config = dict(
    balance_loss=0.000127,
    vocab_size=4096,
    rope_fraction=1.0,
    init='uniform',
    lr_head=0.00694,
)
Below are experts of layer 3 (counted from 0) of a mixture-of-experts language model. Rows are named router (the router's row for the expert), gate (a neuron's input weights, with its number), up (a neuron's input weights, with its number) and show model dimensions 0-255. Each number is 128 + 24 x the weight over its row's rms, rounded and kept within 0 to 255. Numbers have three digits each.
Before each expert's rows: "comes after" lists some tokens at least twice as common just before its tokens as in all text. This comes from a sample of Wikipedia text that the model never trained on. Tokens count by the router's weight.

# expert 13
comes after: " ", "1", "2", "–", " (", "0"
router:129159154152111135110093126140123118109117180121124154121127150129139124124094149130133153153129114165118151164134159134131120131151142117104118174148114164134080131148066101113137146073118127157128141139133155150105104129120133173081159153131131107140131132138126091134130142163121119125105126134112116117114140142145134063130159155114099135142121124178156151142150136131108130108131096130130094125129152123146130131140094143171112131210073138137096117144139137095147167092151129139108147102121129159131175109128078129128119111100109121115090128099117155130092139052131118162090056157103143125146111105133110121102125124125168140130074132124097082165076135093149121160124142132139119087106084105107136128119118130111080141164153145109130154150137117158104143170164137
gate14:136147148166131102156136109147132144167124110149152117142135121126113125065161133112165089135138109118124140159154160153115131152115145118122116114096143131175109153128149146103126093077146151103098139135173135117125155149119172167111099083166132125081142162128137147129141172160105107138135104127152169172146090136098105126122128148106107145137134157123135082134116153113103126131116129125137140074117115094111138131098147140125113106135130160169112147147115126098091097150116150128175130123083113140155141116129130122141153122106104146110103123169094131108173181134111155094150120118154135148106118107099158117139137113166060119087156081084101166127118124105145131146126119122145146148129148202122173130137121138135089098117155177122165108169127148132103172118151107
up14:181120103140148133106126163174144104131114124126127127107160079144160138136127078084149107123152092117109129138124144156134120146154159141117120153133207144169132111134127138187136133142137127170105152120134123101126138117129170155152139130127122151125131149132116092091098146097119104134165187126106158102132116081098142120114079122079115107180109099146153154150162093101095142114107114114098098106106122107093156108129120140132135112131108170122126142094119143108149123174163151073131137147114197138146126117120105116154152161117121112124130093139150097143155146146095173150144149105162112146107135107122132144144113112118101127117157130113136113171132128097100108133135205162158147148138144108142122146108123125119106127129139168098141122193116097153138130136155126

# expert 0
comes after: " |", "|", ";", ",", " in", ":"
router:134165170165150160112109159094135159135125182128139124126133128176155117145105109120092126132126114122113129130132163117105130144127158126098063169156103158130122116138085116153097130073118134107132144143128150146119143168179126144100134136088124102131108155154123087126135100149148114133129113114107110116121128134130121109149153160139093154150159113150183132147117132079105122136134134128154087114092146144124221116168118175125110147130061119126129114148119148098108152104148131126125138129110150121127142121113106125149128119120106121163108125135121170119092150074166111167107101148105141147113073107127128127117104129105152129127134104126111116129121135108151108166108100128147154050087105158086150138120134131139057178159145108105125130159158127119123134135111120
gate14:113119116167128115118140149142113129137094102060108114113108137115104099101127137141090101129126113118156169133144097158079161103124118163141131174119119110148099143177108132128096178079149102123112121146126108122135142117097091132104143119115150103127124148127147151133114137144118169084156143076096143131162102109120148155177153142161137133137156119109111114127118118114129154141081151128121126117141148115094133108119126164096160067151077140127149133098088164149120113144152132181127159097169122126128115156137132155082119117121137116098143131113127117117075123085118081115124120124104132130167143140099132154093124143125107147149099107120156134157197163128147110135114113108137142133194172136080167114102161152072099139115118131150126155139092107147130106139121113
up14:136163111114123132160108132131125141141150137129137133113144152150128142119151153069163149145102122143089134150124148082131119132138111150129101129153139146100161118113164135140123100139137125181134140126103137198112122149099166138131115161181141126114130114093108122152153114137173116147079147131148119162129130139088125142104088163137170114116112141167138136153141140186131083158178152141179166172119146143145125114105106123125117130092157122137156131106135097124176161121167154103143134140113141105147138135104082108091121129147089169143155098138131113141156136151132185140139121138137104167135136112100088118191114113176180083146156130108161129148107091144117124114122124148134110086106124087117168109117103105158108135153134117134143091138150120180153115150103145

# expert 3
comes after: " b", " f", " t", " m", " g", " w"
router:109159142192116115137108159134168134172134158125122143088136144142170101096086138112123130132135156095092115128125134134116126144163128099125105129170122126113102091156077139118108146132131104135146085166100123106135149173148141184107171114123161084159124144147149113104134093138101125143111133117131144150160109117138106077139132121121092135160119162153149156103175098094150082125156118117135125100122122098133182148173131145155117142140095138148117125093100155105098186123148120115138106137109114101132139130164111127129108110138143121117115115129138155123128120123154103111074074136088157119166134081143143123142103125084156156136110097145136112159110128147094155182121126104130122106119119160094136143135105112156088118091155135098154148146142144132095162161184131
gate6:130099162155168115123105111181125149147115159109170125151152117139138157137147104109136120077114106101101140101128093139121104107157101133136113144119113149158121146142121140141139125116130159143101132170059111175094121131109088148149110098137137147135109155108162126102136101159189162150171118131136143156170121108115104161141134099137155147154115142138150081119132152090100119066127129150143110145137106148137135130159136142099105103130126106161176123132097083136155125159129124096101117149084145134153125116152160127210123106149158108139123122116164149120131141111133122150090116121138155159121143129111111146118123116101059124133106122142154141119140157153106108197109098088132143099119157106112131170089112171081176148147118147120127115108118127114125133105106121
up6:119168133144133114094147106135114159139120122120113153163133116135120141133168147108116136110085143151117069181126175178139105118152146143139146167131125119107112123133092088097149097132131123119117101137136187163102157121091139150092140091103131124094101170125088167145170089132091139139125138104154130147119130115134144185167135124129123141142133133113127135125137136129096111115134126150145144118138132116202127107152129114152102131145135149121116102138148117154101137191142134148128099118089108110148122126103110110095096104168119105139130135145160094126119091151149132126175161132141165176165178093163117108108195177149135159103122161112124131134137133130137081129147114104142094134150156180180111139108165117133154113152103161146125129164112096123116132101132136

# expert 1
comes after: " P", " S", " D", " H", " L", " G"
router:146177129164137110129108140121133119151150165138136129101133164131139082128110127107138176114157155138113125152133153128121115169151134132139109126169103124094105134176052093157151119111117139137113120156140165150122117149139108185079108117097159074158090142186156110155144113119104130126068122095115122124184130137151116109151123149134118200121122155158174141137156136104087126115111140101116139127096141135154171150126103127149141134159088113150069173149120127092115167130111084125169141123093134117146133174110102124120137109143119115168111139142127127121126098142153107150086127121113167126139112085080126096139108121075157138139136096141108108150115119133133138146125134099142120078111123135126133129129104094121123136143137145113124146144132144163092169142144146
gate6:101094120147126117116124144133114160103104126135086147114154128106121139161140131152136194105161107126114148153148096087116119105122163153150118132165112112166148167125140137175148143132119123146102131090123118166139129130137098142109087157172128093120122137090152135120138175134141122118146155095123137117115146120136170123127164114101100104103128130098098151141134176127139137184119124152125148168158132154104142178137127171106109157101128150145078113150106100094158147097108110141139133136141152148137109129133121164106111132145129140142123107138139080104132155170138169161155119152123078138141090115136132149115136149121154137073118084151134102159148103163124149165135101135109116132155105108107173188113126153116123062115165158114148119162198160115118118139166123
up6:142161142092070135078124128124158150128147131164142140151139139092109183146208117111067111164077124120108110128111152157182142103105158092132094107145116144120131118191121173106127147128139123137138156102161178061128098134170111097143136132154144160125085103133130130148132156123149119133095132142162139148116144165135111117134143114139150121149168122111099142110094114109107147124107133112098111157170141163138099142140139116157108157132136098126138145118134124146118117122091128183137165116149142140132111093147142143101083132152118107147143155127113137096163072117121103116102086145142155110138125147165078142130097137119151079148151134092161122116083137131138094110130101160127135112124143158113115146130121124113088112162130123154121138118112117141143101166117127